Below are experts of layer 7 (counted from 0) of a mixture-of-experts language model. Rows are named router (the router's row for the expert), gate (a neuron's input weights, with its number), up (a neuron's input weights, with its number) and show model dimensions 392-447. Each number is 500 + 25 x the weight over its row's rms, rounded and kept within 0 to 999. Numbers have three digits each.
After each expert's rows: "mostly gets" lists some tokens that are sent to it at least half of the time. This comes from a sample of Wikipedia text that the model never trained on.

# expert 12
router:528476497500478557535528503465501488504466529500485524522547504534509502528547447480485520505475474518459535499480509477494520524461486482519516556517513500498516476498
gate0:530573520475535503534488491483473484492483550482522417515532487473526450460485479524482464547489528533525523517552484475497469521454492515535474435430473476526491486503
up0:527500466505502486525524523517491489502481471499500545454469518503514478486473472527512533487499526481489464502514499516509558543484494481455516501520511485506500447513
gate1:522534489482537538525523550508501495506511493489462523493534497527463495531528510531457480498510458490478477510476495496534514527497476483469493493513503539516457498507
up1:508546433483486534520498492510498447519563466485513534494525520532529519518481505522540518514479496506474476498495481559539508471492505478496480494473557509475483498474
gate2:560489502505480510493532510502461497504499515517515419545531493479514524476488542497486531513522504492497535489510478480521526513516493493495547503508476518515509507509
up2:490523476504483512508545503551478482540500558505491462506512489519497486546510527537489528453519509504483512477519506546491533512527468498517505529540466545527531481499
gate3:520476513545501505532511545530493503541531516489521482484577490510521504511499465446492484450503544493497487489509523507521496502523507491503552475497495508510485527501
up3:523473483497485507505475483489477476499510504517525474486525525556499510504473486504475490540424509534540519486472489528535524511516540502501482526514477517516561508482
gate4:474463523526564490501483511450493500506494507491477464515549476524519430488477500465489526526508486470490536503488514543493522532475457522475491529501495512455504456483
up4:538513480461459464494528516484523516471471480503493521501458527511497503510507519532480489548521532533530451447502505508489520534530511507499491528474516507552472478491
gate5:505497455496450518511516506454549486506517529467501477535529508499512525515503530459457501508502463508480463479472473489484504519460505469513505484489470495506528492512
up5:466525508528481470500468530524435537450477504504558498511489472475522463530529447463509478484481485499495485502524488507511507497472487476531541492513491526507496516489
mostly gets: " Votes", " Apps", " |\n", " GF", " Pts", " %"

# expert 4
router:546506507495470549535488479452490515471502485512469543494527483524506481550521471481488513513489505516512453504539453537508534518473513466502491505506520493559514475493
gate0:452496475499543539501494512477514528463539470523508541494516490555518500495509515471521520465495506509490531481437455546504495470472528507492529501496451436498499558544
up0:474546488494464514529527489477471563489498486508477542486514453506508478506531538504511510502487492503495551473478471505513472475505533496457492503500484499531490498528
gate1:507474540499472537535470494474541480481510570497457491476478504514474454485502483487509482513460535558471477506497522525516488499526490507518483475492529500554499520503
up1:509522529504512515526461456499517464504560521511473485525520500507476489486546544514501509490482501507484486525517448471519471483450471481509495481512519514488472535497
gate2:524477442511501494486512493460456492480465496475471511506450478522466528528494494507481467513464501465528535471446483536473504535526533519541458477498539492505505516525
up2:530507513529511521503513509520537474493513516499573478510507505457553511508488490454505467458504520513484493474448508513535496523468500523509529483505511486489520480461
gate3:493492477519456503513533521490481509461498489499517523469434483535457495525504486485505555518510517492488507526495479523504465535478480493535474513488505504481502516481
up3:506464508509506455469521493496475520535502494522546511508499473505508508516482518515512542524512495481515470529512523492490489537513482496486505504505479553468521494523
gate4:505485521559461516504468484524438430450491465457523491528451504530523539509470515476516467508529499478517494521498479536494568545479506489518499513509504475507549502515
up4:519513501470533474468491493512541487526499496501494491494481499474487466480501486454529503540487477524484510524497510490496545490492532521462457469511507520500498481492
gate5:553476464466487500514508467484537530528509527514491512477536496495492514509529457533483523536510496483491525512513500531505500485555526537515464483552488489506490479496
up5:574493506483463526492511485510539528509471505470465499497554470503505524522492500486488531541489455491446478510516505521488471448519529545504450479472531508532512506495
mostly gets: "á", "ij", "í", ".A", "iz", ".C"

# expert 1
router:505510557514516533505531503540501497526509501478499534507504521495485501531535490482495459533499475513484487456492492489498558521473490516522477482500471483506531513500
gate0:477503467504525478511484548493551517514503479541504458484511512482512506510471512508478501451509536546499522519462495451487462494510460440458475474499533458525521483487
up0:459542497466492470492481509502543469497542523539548479482531548486498483514528524494472485478512486524486511535508490490481487501540500493507489497500499435490536488520
gate1:469483487532520495494493498495505552488503474480490484526518498544478526478485530501525479481471519506553504500525524518518470515502461517520507490509468489497502532486
up1:498504490463475488500507480494504455519475513544520485453510508484473489497525477489481486497520540494490543493491486462470537473514508488482493492481568478530472491497
gate2:477476455490540483501523495495505461506512452495545492491500503498477484499490469527496495495489506527450487532530565480477528522542540535492516473489478508472516528476
up2:494480469484511474487500520502489500534514454513500493484466491505477517480464531531523532463486486511499511493540502467509521508493506524434509483565499517476479482540
gate3:500484513493476520501485507490503584439518473479507520516459440514468491475452521486503507482506487505510470513514511479498459530488487495511486521507435484526523485479
up3:498527497508512528502511528503565493536510497493484501475510504550486537479515545477504524494487496509509522521464508508511465520561504537536485464460461484510497507522
gate4:478531473508495468486499504540512498494480528455518495521446505477475517500523453458499504538538482506488462491516458487462501489452502516516490509483493492502485490555
up4:464503517523526499501469492549510546496495508508558521495520493478525505551539494510509510500475481524518496485495493458511521511453459513511471498488536512506519492451
gate5:526508468464524508525522495526481482533474515534505513449505504441469485502507485539484530492505539486505493499531524500451526477534517536485495504453491501463497505458
up5:478514532494466477490496467465475500464505530512503502511489469501509513472465484506499487516493492488517472531460460498553454575468472482504515498472492515509488490570
mostly gets: "u", "ar", "am", "z", "ir", "r"

# expert 11
router:491536518500510534509488500515489507460506505506479494536484516514510481553512486490496494524469497539475474468508525482508471557526543490503499539537520467490530482492
gate0:523495490471512475495460518462499530478511472495492497530479480456536501483507526458512502501505501514473481496464478516506524534466514497539439508477518478516539520528
up0:522524519476519501547494501466476507521495513494496498474495522510508492513542505509478510488498499503509527506456484514484513541492506468511462500506457538542474531499
gate1:550507509470518499504488509494498473516545485536523513496512491511484491499476523516528505554511524536474459507510486466507488510491485487502514494495426473491489466521
up1:501527507492536518524502499539504511503460536537513489498502496442473520484493517506531498518528514473500473541508506476529450510518478480540526446479432489520502472481
gate2:517494513468494552503503483540523522471500524532510488507505454529517499478511486483504482512503536466487481558485504496496500489537476510482517522518513424474533484487
up2:513507515526452510485455501502529502490490487488500509522516454504503457449537456540515530481507530508510504506464497526466524494500537499451484503547494451494524489460
gate3:490514501468508551537496471489561467533498498519532460441505503495543519505478472504489488489499511492515517505468514527532470562518481470473517510497507517512513490519
up3:493512486448552474517505539532516502474454485486481514476541526511459478523528487518504473539501506468498558541486501515515442510474475498499528491484506513498472516496
gate4:542470489482496516505474516509466495455500497514529534516558489462490485474512498529504504505530479488463518532506467443483483553527500496483448516516468518478486483486
up4:476495478483511488511481484497488477492479501498519487519544500510449517482511506526510516483536481500474508487540470464505511507502503507524453535548480552550472472499
gate5:462528478505508502522495538521506526478527499489477450539480467511537502521489497501484498508482511514475513479484466509468462485523513487494497487462508484457459459505
up5:447516512516492526488501497561484514482540561518531515548478469533514501524507491498477525508479484512452488496492518522489477487493480466481489539507506492514461521485
mostly gets: "The", " The", " how", " These", "the", " what"

# expert 6
router:513516540540520524524562514499480488476490529494536523519496492495477480487502529486507538522490484519473459526498512500500520547494507484489499525528493481429487525499
gate0:506505499534542507507508481533491462520551485453478476512494541500486513547511518482521512535488475486498483512459514476517468476499510488514517528489440462491511528427
up0:515523491527489508481527509449478480485508455487521495510493456533514496517473483498511486519506499529530506519484473506501504500518516499495485526522529532525502501523
gate1:527482470495523475465520471470464452509506522481499553491495466493525470483472466495473455516491470510502478494514508538461492503478538533481542470493514475483536498504
up1:549498524517487480528477534521455498499532452486489512529487486473459524513531524476540510479527523488507480497450520523493478469514475506482503526493479504495546519496
gate2:523511510535483529473543512490475466534490525530497481451538534462454505536486463524456516478495483515490467496499510504475536520534453501473495452506529504534533475500
up2:503521502523513482471519509441515471505421481512517518510537484538500520520478498518506497472579511457516502520504494533519495503480550469482479514509499525489514516501
gate3:511474506558485482490509500507524486477496467493464510496499539494491463547520500465490475499563541495494479490481473484482476513473474524532476487503522491508538510463
up3:522547493571521495470481502513500472501522500520526438481503525460510486484533505566481505535460515489487490500552510514544466534494500534496456510543498502504509468505
gate4:486499478527532514485484496485514477512459454512491476467501471494500535501511538534464484508519472513458527544502538497511477535523473521513465517501498494508547482503
up4:528541485523458483568512489526466499517544511472508477544495487528540451491490475506526496517500547528553486437519490500467520454472483474497496475492480490507474449511
gate5:516476551533513503496502524513484530489546488475556555532488474537463468459432502488488467481508491506481522499488538490509471540513488487498505512482538490473502532448
up5:476452499497509519474485486505503476503447496470484480471494508533497564492471504492520498486497487451456486504567477523468491464472547514477515484545473549515505516533
mostly gets: " Species", " Genus", "ensis", " species", "idae", "Species"

# expert 7
router:493495496450500512507504516468490519467489514480507519488508486480440476490526430435508534495473478529500492476487485466499546556489479506521492513543479512467498505479
gate0:482486528476543461534487489481517505567474480485501497490504516503515504517496481489490522510471548468450489509481487504485481552483490512542482536497534511523562482521
up0:458497508479551447509481494471487517523452522487489525509514521479506492475494473496486506533525539465507476511491517455467479538442494504524483510486518509501538462508
gate1:496531474514477464503488540503460462459511470477505567466483497500493501470514530503511489456538483518473483493488493503446491501485500461546478501497514463518474489496
up1:497467501491508506494533503485516505528510473529478487536539551510535534507502461468490479515479520478458527513508491470520510504517514479536506540451493503467490523485
gate2:481492536487511474455514472459426474499544524479492526545492535504494502487468503483512471460487483501510506510492513513502532464522532520457445497513503509500505483522
up2:514494497527495443537468490458488490497489493481517498514483497518528537453517512517536533498517495483480483514486500502464488502492486499519550466503480499484519464465
gate3:498504484517525527542512530467521510541527514497523517510448483499516523487473476477468453497503518478513484526484475491474473527487482541513529503514472478461499450519
up3:512513472514536522506488513480499506526511517498521502497453503518519493479485446442457460495490458463474502497483484507493483519499511531522525494517484511458519500541
gate4:487496518521487473476468484498510499539492523516520551496499505512497566466505505489514488464449513528499519469472472547442502507433506511490482472540455519472501446520
up4:508465496476491520482493489520517464551495510487480535506488506445462487508523492527528504475507499537527475485429492511482514497477499501508490498535490524476499498462
gate5:502493499523515511500478519505484490509508481470539488466497512506477490527457485482488505523490487528510447558492478467487500528508533499483477462507500512463499492468
up5:461480534485505509485459508504522476497519527481498521489489508491478471498478511513536523520479507536521474535491510485446471519514479503481514471483520531539502494496
mostly gets: "ated", " built", "ation", " available", " up", "ating"

# expert 15
router:484478489528531519510482468521463505516504451493479502504478452541502471502508483485511500507501513509519493486513444497490526505446475482486496526515547498521509531495
gate0:447500493481516506496479549500513525500522494522497470543485484505529465495500485514522493496509519491507500478501520522514470510464493495554492489527491513480500500513
up0:547522497577500491480542483490545460508512487446493514479485456490473505488463490496459495459515471505527503493503479508542505487500500501431541479446533513518492522523
gate1:509522454560500530523508517484460519459478492428555511502505492519526455498529508517471484530491480453498464514505469490467486485515486501455485512506447524484464482510
up1:463514496481481453485508536518502501490446541558512478528521530532475513514493512483539492478448496486512515542499554490510503518463506476528479538496488536515493552507
gate2:507497478502498476500503487472475500543560527505491498521520462541504466529509518550493483475515537503518481431515482487540489515467528496501491493484504505502527482543
up2:532500489511588518474489510510467489472424485452517485465470469540503480491488531467529496535489474511495532511478519513525496511498470486507510514470500514531539520460
gate3:495510498475522535471458475562502509488523501512523518472528473503534454489511472488482514527477515505532493512476511532517500491502527497550461497523497477508507487488
up3:518463523475463482515496585534521518496515521493474525513497471503483506534468470477497527483500484536484495502510526498449504530543504543462520502469528493511480553425
gate4:487504524530517514566506461483534518487502531541510472504499497497497519469551517486552476475487485512473500495494498521505531498511497496496530541422485502532499505528
up4:502535543504501522540492491457503488511530508494445496485501472448498517503490460506487485515506497511478513524491523519469535455487519508508547561477468500510518512495
gate5:420503488513497530525482474509503509460497523485439514536505491509494480489547479472505517480524515501524520486478483507492527465475455490504496514479538526507478481512
up5:542503502530495470514514559501530506489515537436513506534496471483530584504455517502528507509451509532518452463454495502489505480526572508504541514528498530545464487520
mostly gets: " Me", " You", " Love", " God", " My", " Dead"

# expert 18
router:491511523488491578516531454491475530500436516489524516459478516482483482506534498470522515539493495485557485512503507454508505504506531522487505503469510501498472528503
gate0:479458484485507445496489485497466480524479477469531502469499479501479501491533482456498498529500475501509536470521458500512492481460516542483534449493543515468471503493
up0:509514524504512481512531538529527473487566533494508472522498538537505540511469504487508499450539493485525486513464517519467496518535486477500490530540477495500512540516
gate1:507503472463498492494542506447515502486454510504531478509499492494440496506468492418460538507448527509505516479476512526518493505528517508548492487501533466523496541507
up1:504460510508503513497498509505495498454507470528431524520502472465478449496533476548482495484502505496446475481493484524519494479551494507474536499486496510481532487513
gate2:552456530483524487523493472479478491500492517454446510533472521489499515503503506468518508520473529541524496496522517517528505500486528516504515515523448462520504497459
up2:527484477509470514476506536534473451492522479497550526478493461475493519510498495566480473553453491533467541469551502524524509551533524493499471501433469499508439497467
gate3:487541495497549467503559520496484519450496536490562555547497501505560505508448490479517508535498504464516526543491514503506494470498526536520507475490516518480505482473
up3:496492521497487478550481468487479491514516469502505486487471545478509481494479521520452517501504469499551546476554495529515505470526491537478517514511510487471492500466
gate4:470503490447510504473511514507510521508491541457465505464498550513508525474491478508459478444521504513502504499478510520477481491513522481486430515485519479493507511492
up4:525515482539513516515504452492497498512490498527524525533485473519466477543496517515527489527492525469480526506508498496521525543496508490504553456504474535495514463454
gate5:494500516490475532546518476465507477521489490518512504499492465469478534506564500554456546483515510473509490543505512427480521498503506493479488510522482504487546539491
up5:474528479447508467500511538465508535524538525471513495484507477531484498467470520479520487522469516535510481491524488485514466502493494470507498485489528525496495512471
mostly gets: " September", " election", " July", " match", " FW", " January"

# expert 17
router:505541510527495516510536476466460510464493499461459509499518538489483464532535486517530495533483503492486498494502518515481497536500458525499496536530485508514513476495
gate0:455480475459515472545497537533511490516494540524507485511542472490500518504494530482508444479523482485473502530452480528476478464504512515519504565549484512508437502518
up0:446511500497514471510464521498535487494537501525496446536491463497495500538499517494473495468501495479533532477491466546463479506492489496525491558555467450505461539480
gate1:484512542479506515543472486463479530519471496516476478486493549494547491480481515457516468485493481515459510511474514506508468519505515465533541516531466503472467516475
up1:496498509499495490474516521511539468532500517470523515516539451503525504536493497465479463523534513466523496505477489522490518484463487514524464453529477526497497497551
gate2:533541483504516463506514519472498528470522482489512521475506482510520515494543482525505529531498504545542495476504505516463511489568454529494501480486517516515538532490
up2:496490458500556532532502513498511489524497505502509468520460534484455476431440507541497475464512474467520484483504507464567491516456546542487502487530497509509486452496
gate3:536472422495461512479469517513511494499503493477550507438491487470490479489455495500509502479508511454512451475495480500498496486488469501566515523520483461496502471515
up3:534472430508454486506477522534493481494520504475532535479500502471477459511455488497522526468511535503476455473516494504507502503487469507528501532497460485509497438505
gate4:497501483497519518490468507507520501462523531546485495477453516491543525520492469485466490493472478522554461485496497545480500507466491530494470504517539517504490469501
up4:480520501470505465516524524474492511513471499465476495455539484491500505526542464505529477477461531488503481481487548512486506517508515497501515490543516503462511523518
gate5:482480480502516459468534479491486445521491488493480469515509500480460504516533536493486490536463505491495514486493493504525530496505507536524528489472499527527512504496
up5:497487462472487491521526520514526485507461512465487503476500498504482452519502503460462473525492506460500498514433468517486493550481481546524490474527480542501517512532
mostly gets: " also", " but", " not", " then", " while", " than"

# expert 3
router:537459512496504491546483477503477511469457486534513536506515490470511528502495500487484479524506521525497520496530511484514491545508488468532536511494488471511499521468
gate0:496507491501515469552527489476490483491485532512505517537524493482521516481497491474490518513460510530503531511559468504495520484500492544493485492482553508490518478499
up0:494533471524500450544500520502516487492486512492485505519506518463480508500472504499495519483472503534486516470548493519513537461493509537459485536515541494475465482532
gate1:519542505477498501467484541525500514533516465473489493441490464457501522484488480463479492491530524479517523548479512499478548580505510508477502527463554487502518480495
up1:530498520517465471565522510516502504472472513444491512558510508526503504520511482568522490480459495550508488475481508502533504458542489518513504496494528528499488508547
gate2:507541500450483516497525500471512464499490465503482511490497518477463538517456466531528493485465512517507517508498496527496494476484474512530502511527445499532512498532
up2:530476505520497475528490489452495494510512500486516499492477490528480513472553528491471500516492524528536459458480458468470560526510472478513504475463527481470470478513
gate3:514512485470494472504485508484499439496495540526495518514515492469475483528515496487435510486510509531474518495545493509508538507531484518460471497563479505517537556522
up3:495517485509493486518508510452519518475491497505509508516482466459478497502506438530475514487465503534485525518535489487533561490526486476445474500522490489497513506566
gate4:510517486499497510528504521470529495509458469489439532505526466519492531503509550511509504532539504515451530514521540521537463533509496479528533460490530477510479494501
up4:488495506472511474491477492511465507491495519515520473484476494518486488459488473478496499470486504483503491459499462497462557487488488543463505557483489513476542525499
gate5:466528520527534485477517477527519510479444490509463485505495521479503519488481547457460522550519489451462522515535469500487487519489504560551517502499428508524486506506
up5:551472489471489503493485520520514490527551460506508470506505466498463519453499478524490481478503550458514505481508532574516543521490491545484482508497492489516505482541
mostly gets: " York", " School", " University", " City", " States", " school"

# expert 14
router:512512476491474520531527512497511508517493510480498525485455478527481473519543460509483496538477466518516503496475521508494492546489507514512502566513469496482523493486
gate0:512498533522506489492474468496550482527455532506485537478523534483478500526477488516497510507501496480529523486557505469498496499490508486517520550462495492535491506530
up0:465499467532481511501577491531492502481537502531493493498519467520502491488500518477512516464486520462497457501452527538479502487492485522496469507491474484516506493536
gate1:501495510493473478505577520522492495499543487479504465535486496480487486535478527526502485494483496479470521535490492474460537508489501508488439506499520495513526478510
up1:494479488507496477465520534478523536498557520478504483515494511504518524535512506538476482542479523497504506543495452497503527490487530538500482488516522480545498441521
gate2:491471481489497504575484474470513517525483508544443564542514466548458484534501482515542518484526453479550436500508476522488514521476521477453513463553519473492495511507
up2:521509503512510465461491536516475464531486500487530487463484445478552462474503502465451487539496505539469514518523507508503475494553526521539501524428463501502494459517
gate3:473481466514511515538493454512464503452543536486513456514501492490519508536521465472541551529485471456530545467484510536449519473511492478504514487468533473518494499486
up3:493478494502506520530488447506473500501553553512476453483529484475500503512522462473534518545503493458529505483469499530450536450511496514505532484463548462493512493516
gate4:515492527536457462506481524472521504476504498548493517467545477482487506492507511527523539497484502501507449543488506500463471514513504496481512528492557528467526523517
up4:493485471502466499521476503526475471511504513516495466460514531497520478528503476501506512509511471523496493493485514539474492486529529497484489474500502504502545463529
gate5:503491518510466491454527513511473489483519480501496559467508512491493462553507451452468503468441504494458493512522510489493519472532523485490502541513535514488486480518
up5:519499552476485504470481474533493472495492487501561473494502475516504529476479528500494514530536489505548536495500476498470484487480459494510469497471523472535459520474
mostly gets: " ", " Apps", " ±", " DF", " approximately", "aged"

# expert 5
router:488531468483475507517472523473489520517492477502513518492502475513448514496527487468519514509503529510523503488486484484509507544504495516502516476483480501449527517500
gate0:533520474507513513487488527535541511499523522508492494529457482496482532510488500466521483535502501464462475447477505499514475504506506490519496532545492505427459464482
up0:516506492462480456507502492547520519513522525497506505491493436506496537521494494468511525535504510461507526500493515456515454539461520475566530519511532505425475482491
gate1:498490475489449532511482491486465479501525508510511540454561505526515482506476466497485498469501496503447477528485490522475507488473460498488503492509482480518494568519
up1:443516480504489491484453487517519490471471465456507504519470518504515528512555528500529532480458489503517462477450491523457504502515511482492494475505502521483519475490
gate2:467540477488496516518497461507513458517503438508462489506492481483488511498538516528515490509506504484454494504473469505556481502469511495504508473462563500530473539548
up2:455512504483538516498536506520487479488537455500475494581482510489482539505516533480506484484566460494454482540487490501515516528502492518531469461498517495514510538523
gate3:492493504500522537494515536482488505471493502435491473536469440491564517480510498513471491514503462512519511479534482443481489550463520506505530460517506516484498487478
up3:512496524515512496471500506470497500513510511457506486558505447507504492486503507490472511511438444500521514473532498450503469557476530486469518466488525522499493495499
gate4:483519492511439501498451513511515519435465501499490496535476448483519511522519509517497527537510493493506511496569504510492495518477484477561504516479455506449482445543
up4:523482496480533466440544520524441510543488484523507485464481539497465508516501468546504488483501529539500493503478493471538505491536512486502487469497554513521511494479
gate5:468483509450449501488527445470480499487522505505480494489489515502466539447533525526526463504518456458562513502514545488478453503529499498475543489502466469462484496511
up5:531513520498454513506506471471466525511474515510492498498533514495470507501477510487494508502490488494500516488535488493480514516461509503472513505485501434451479500458
mostly gets: " led", " became", " used", " been", " served", " Succeeded"

# expert 13
router:482520527511511524524524476462494509483491483481490498443494498476513532527513498488544499552529478516493500488529484471491497532485481486500520526516518519478491540549
gate0:520536525504504527482522522499506521492498489532535481487471497510502513465478550472452484443503495517478478448519488481456437510494464539520502530499478489518489523455
up0:482485507502537518523524500530500539500490512548503506488496507537505492485513532528487490494510514490476474501514477512471488522491546510492492522488461479489469506522
gate1:497495483501519523482528485529486521556503555456550535455446525463529543512527487502470488515510538529495529507476547496530520510539510506481456512489497523507486504489
up1:480525465496486479527533477520473470507501468480506487508504470509487503515498505498513515478487467510479504502492470480503456510474527476492484488532482496450490511491
gate2:465550556519492535508526512531493468496476521488508471442482502518467520546490524472494525524498495493515518468518503531521512485510519493504507482526464558521483509522
up2:518523490476465522456474456499526524546487530527516546524491491480536454498534486520511539463506488498488494520528465500456485475510549543496495478518461455457478509508
gate3:516510511535512483533485490495522520457557527467508460517477519495568493555487507465490523526535451486481531548510507469519491483496469510473550516488496488496479560520
up3:520531530485459506515520464488516493495517531498506500511504477542491488517496492484488471498505459503510505536534495493532556471440453486525517529498541517515486526514
gate4:521504535487496528536590485478533468540504508551481508505538527533527511505471520521493504485454524494514500484471496466510505511508530435493517502493496534481461506494
up4:492507524500539492523516506515487490520539517511527506518476526511553509504494500480458528556484541453485530505519536531527493537500545475468502476505498509489460505479
gate5:502558489505479487494498476482509514487485465504472517542501522511495507510477513521494525472473519517497473544498516446507527518452463514508489489484530471523549553493
up5:514529520515532492538495451494509539496492497518466550527494549472480488515524511493521483519470487520509517489506497560484501547484511480565478486512489569531481526531
mostly gets: " International", " World", "'s", " Cup", "’s", " Arts"

# expert 0
router:482488521524515507514537533459502506466473454508471512479494502490497538538524482510516500544513482533490480511466498470511528507504513523508521522509488465454536501509
gate0:545499466475503501494503515482496492460474511504478501485499469502516503490523492543490506511465523551496482494538463525532514500487481524491476464475539501506490519500
up0:524490473483473504511530522476533471483497495478512503507480484501538536442541514520497494491500514508514478481502473517521483495488521527502446445490495463506445511478
gate1:546512526527497493548474506527528455501433492514498472480521522477488523497476483438493497428499489470469453463514506496491455463512513489522487517487552486501508490498
up1:509507503506482482483500506474545467499487467517543493469484510495537514475484491439539505502444533509504496507494483480552507460496518488463491542530531469512491505500
gate2:513448501505476508475487490479502531528524496556473480508475492496519483505475461525494456490502459450505471527517506508499543536521528522501520519467521497484510500530
up2:534528512504520497514525525547480486511492480496528521498520515529485516495492548498503486468510501526481489506485489498504502531502508497491507512521510502528511505504
gate3:514496517523494521487476489479484516497497526501523523478494529486523490538509484490510422487503495486487460462471514491500479525510500539480514484518455474479447488473
up3:505484497551514520484440453468503510538487494502511484480469503497506473508514467482460424485531510495489467472498496491502460493468506554519495519512433518492477483483
gate4:524480487472432492511489543451506487455469468531499486522502551504497478511509484459494473496472452495485567515486491493484494523459545480482463513503507525469493518550
up4:507517503522577533488482496524492488514502485522507465511521518489522505518498562488455528515494530526518504488516481495518499456544497517547527479504523500501485469465
gate5:474546519527515508522499501508470521503500495466493482495503504481489497484487496517508516479461534480493499523480484503534482571472434497506469505536507474485468570510
up5:494544500512499499521477522481486479532513502511512479497521463504512490481514495526490495512496491471497494484488479499519473508444408525486475515493482460476463521525
mostly gets: "′", "0", "%", " million", "″W", "°E"

# expert 16
router:529504502466479525511528480461464513509446487484471481512480519510481488494525490445492496511496452503498449501498486511471513522500459484485484520494522521516471505494
gate0:518496500467499479498493496500491515503496499516507485514458481519536493494500475543464502531514470467485487511467411569500546510536497494482500510501475452525490492450
up0:545513468523561503531478474525534474508517460504504472511522489507537531495491526507504475495506448491483469472524539488487480513468503511530516512498489532503534559469
gate1:508509480494468478474542476482483508469494487481520506544495488496464495511484474511487527515501462510475513490528469485518496500528517536456546501506543492462470527519
up1:495484522501453464523536504510526511470530503504526465503481507463472561476510470466506493477496482523479495523508494498510498552504457481501506491513536479528530538545
gate2:538546476498483449499514486512545486492524534541489486477491491488489466422518491453484476471511436474444508504508529470511475522490479500472497533503451471492481467522
up2:496458536513488488477507478510570555518510476489541529500499472460464529504502491507459508533546478494486495541498541489516505491437522517471508533522524488530498478487
gate3:463506480493529521472470475466537517486521518465465576538529532509509536526493484497503488494519505462468522522500467514527538492483524520531501469521539539511534500552
up3:528502494501463527498508518495464490530476499564532445468455487480467496510515493510485521539500493493505556456491529501469425512501498405494535501483523451477476502461
gate4:523490496486488501506510507447562544503483484512465510487515434534512490526517472500493467495537500505522488474465499506508459501469509508533548511519504493519500497477
up4:501504501513526492490498487447521516482467513511505504513502496502526514525539504495524506491533543508471468490471496510545487495505524507532557477524444506498488525485
gate5:469550479477488509507470459487503504491481479531497510481519490522495503500460549503565534491492474516495491507535492453520460483508482480502533482516504539548483514500
up5:504477511521492523519511514512477517497479457471489493473534517492535528508519507519517499541487480478491542531583482513519488489484496524535513490520491503495517516509
mostly gets: " for", " on", " from", " by", " at", " to"

# expert 10
router:486502577493523518474494473462519512521490520471461508475486500471492497562510501512514503544511476509482475498481503501509529503499512489485503549511498511492489485514
gate0:545524496487457493481492498510519441480500518469510476532477528534501509504495470516516469549475502492480480490508494518542487531424527504518513486465482534498485522514
up0:493503499474483493481470496482532473480477484496493481504499455511488517507488494522514481559471505516469465520541511527521509542466491500532549479501476539460502516524
gate1:466531551545534519513477535508513550492509482510499529492472461451505541510490487507533520537533523555504513513490513502492502472535496541500518497540485509484531496515
up1:519520529444481496477490503461511496540509541523528520517505496489497506495503479461532493470475494520483518463463472468508543534501479473523481495442480503527510567529
gate2:475492484489509514520517509476484474459507453520513499434502581483506516532487489496490532491544520515488523507514500502485445517458519527478490502486472497485535471504
up2:505496494495507508507501511488509494501534480507492476461483527482474507501490478493451453497503489443541514532482480489536492528481506516456497507509485501498549528507
gate3:456497511460492581531514452488527475552480504504476443507509503492539502504521491489488506529542534478480458534479484515542507476469516490547536487502513527507525529471
up3:504538507520512423451457536508484526513490497501495509488490495497475480490471512560466507511508473505477539448517499518484488472499492480472491536516507478506465498510
gate4:494479506521501529521498513516464486494461510523502493518510519490525526524516467509501479515482492494519502529546482497478486518560529500476535467489481536540456497508
up4:544522493529535501530528509522522491519475464492522503541461537484510487484516445489554550485509492528508491537517480447497535495522512538492498482529473542525487499492
gate5:491501523514514531519488515471519472526504544499500500479519455530474485509518483530491508513474488483504452504468470498510449555495537518511501489514526500500470494505
up5:509522503527478468513489481475472496494481515483497480501512532489474516512511544487544522476528545496517503468477500523475507492498497509473484546510523493547553488467
mostly gets: " a", " an", " new", " any", " local", " small"

# expert 2
router:489495531457472522561500522505501502500497502461491493492526521448513499521543551488515492500497503506491498483500499512501542554490490506525459524530501555495508531492
gate0:519477483513501487548532530454442492508494517490529547496481510525485510520520475508489500508468472539476506470468540494462518507466506528522512510511484490486476526520
up0:508505465543503473538529543438430487536508526491532516508508507497514528540541492477520496501501466497505519521471548464498548511503504545517516525496475506511534546508
gate1:429505507461507478530484489484494465554466482520484532501513514510484500491546506508439513518507504579489483514517491498502478479505531536470514479508502500499480509484
up1:448506506447503484521523557446480524484493499505510525513536506499485523495529480487467449470491468458503484501487512470546495497515468516528503550502487506514485470474
gate2:503521472438484507507480517521503508524480527480474478541527503466434468486518529481534490514527499508504511513477533454480482478479511473480532526508510490514531478477
up2:478515504512504503495481539493535458501525502523538506485488472493554539502523488519494525512483507516489495513522505457499532549519552540518484473491512517488475496476
gate3:497491534483513513468532493512517485499535469502516523461536514478483485508504521517452492506491525548463491516478484508516475475488506495518485548482530539487492458516
up3:436483511482528525498545512540531490476511503495491501460539525480517495495493494487491499489529505513474481534518458511529513454500508497549496539486524549495490485548
gate4:458535555467487483476527442477490493512547508471439519471483494550512488512535506503522510476503524489500549478518538501480520493498534537529473502478518493517479491463
up4:517492467501507500535466534515506505503477505539533475521489497485455494516484479508466483511520514533504470499474471500538458486474501475486549506504496489496538490523
gate5:567500500486512529534504499487501466490526473478492534521504485490514500485517495562532498512482492481464521499517479490494517517524504514503491497516486530469543459457
up5:522477494498531496517486505498499468476570491479513509526511461532485496453476528483544503499484504482474511469507468481493529514516515530492525520530512463465494474438
mostly gets: ",", " and", "),", "\",", " &", " but"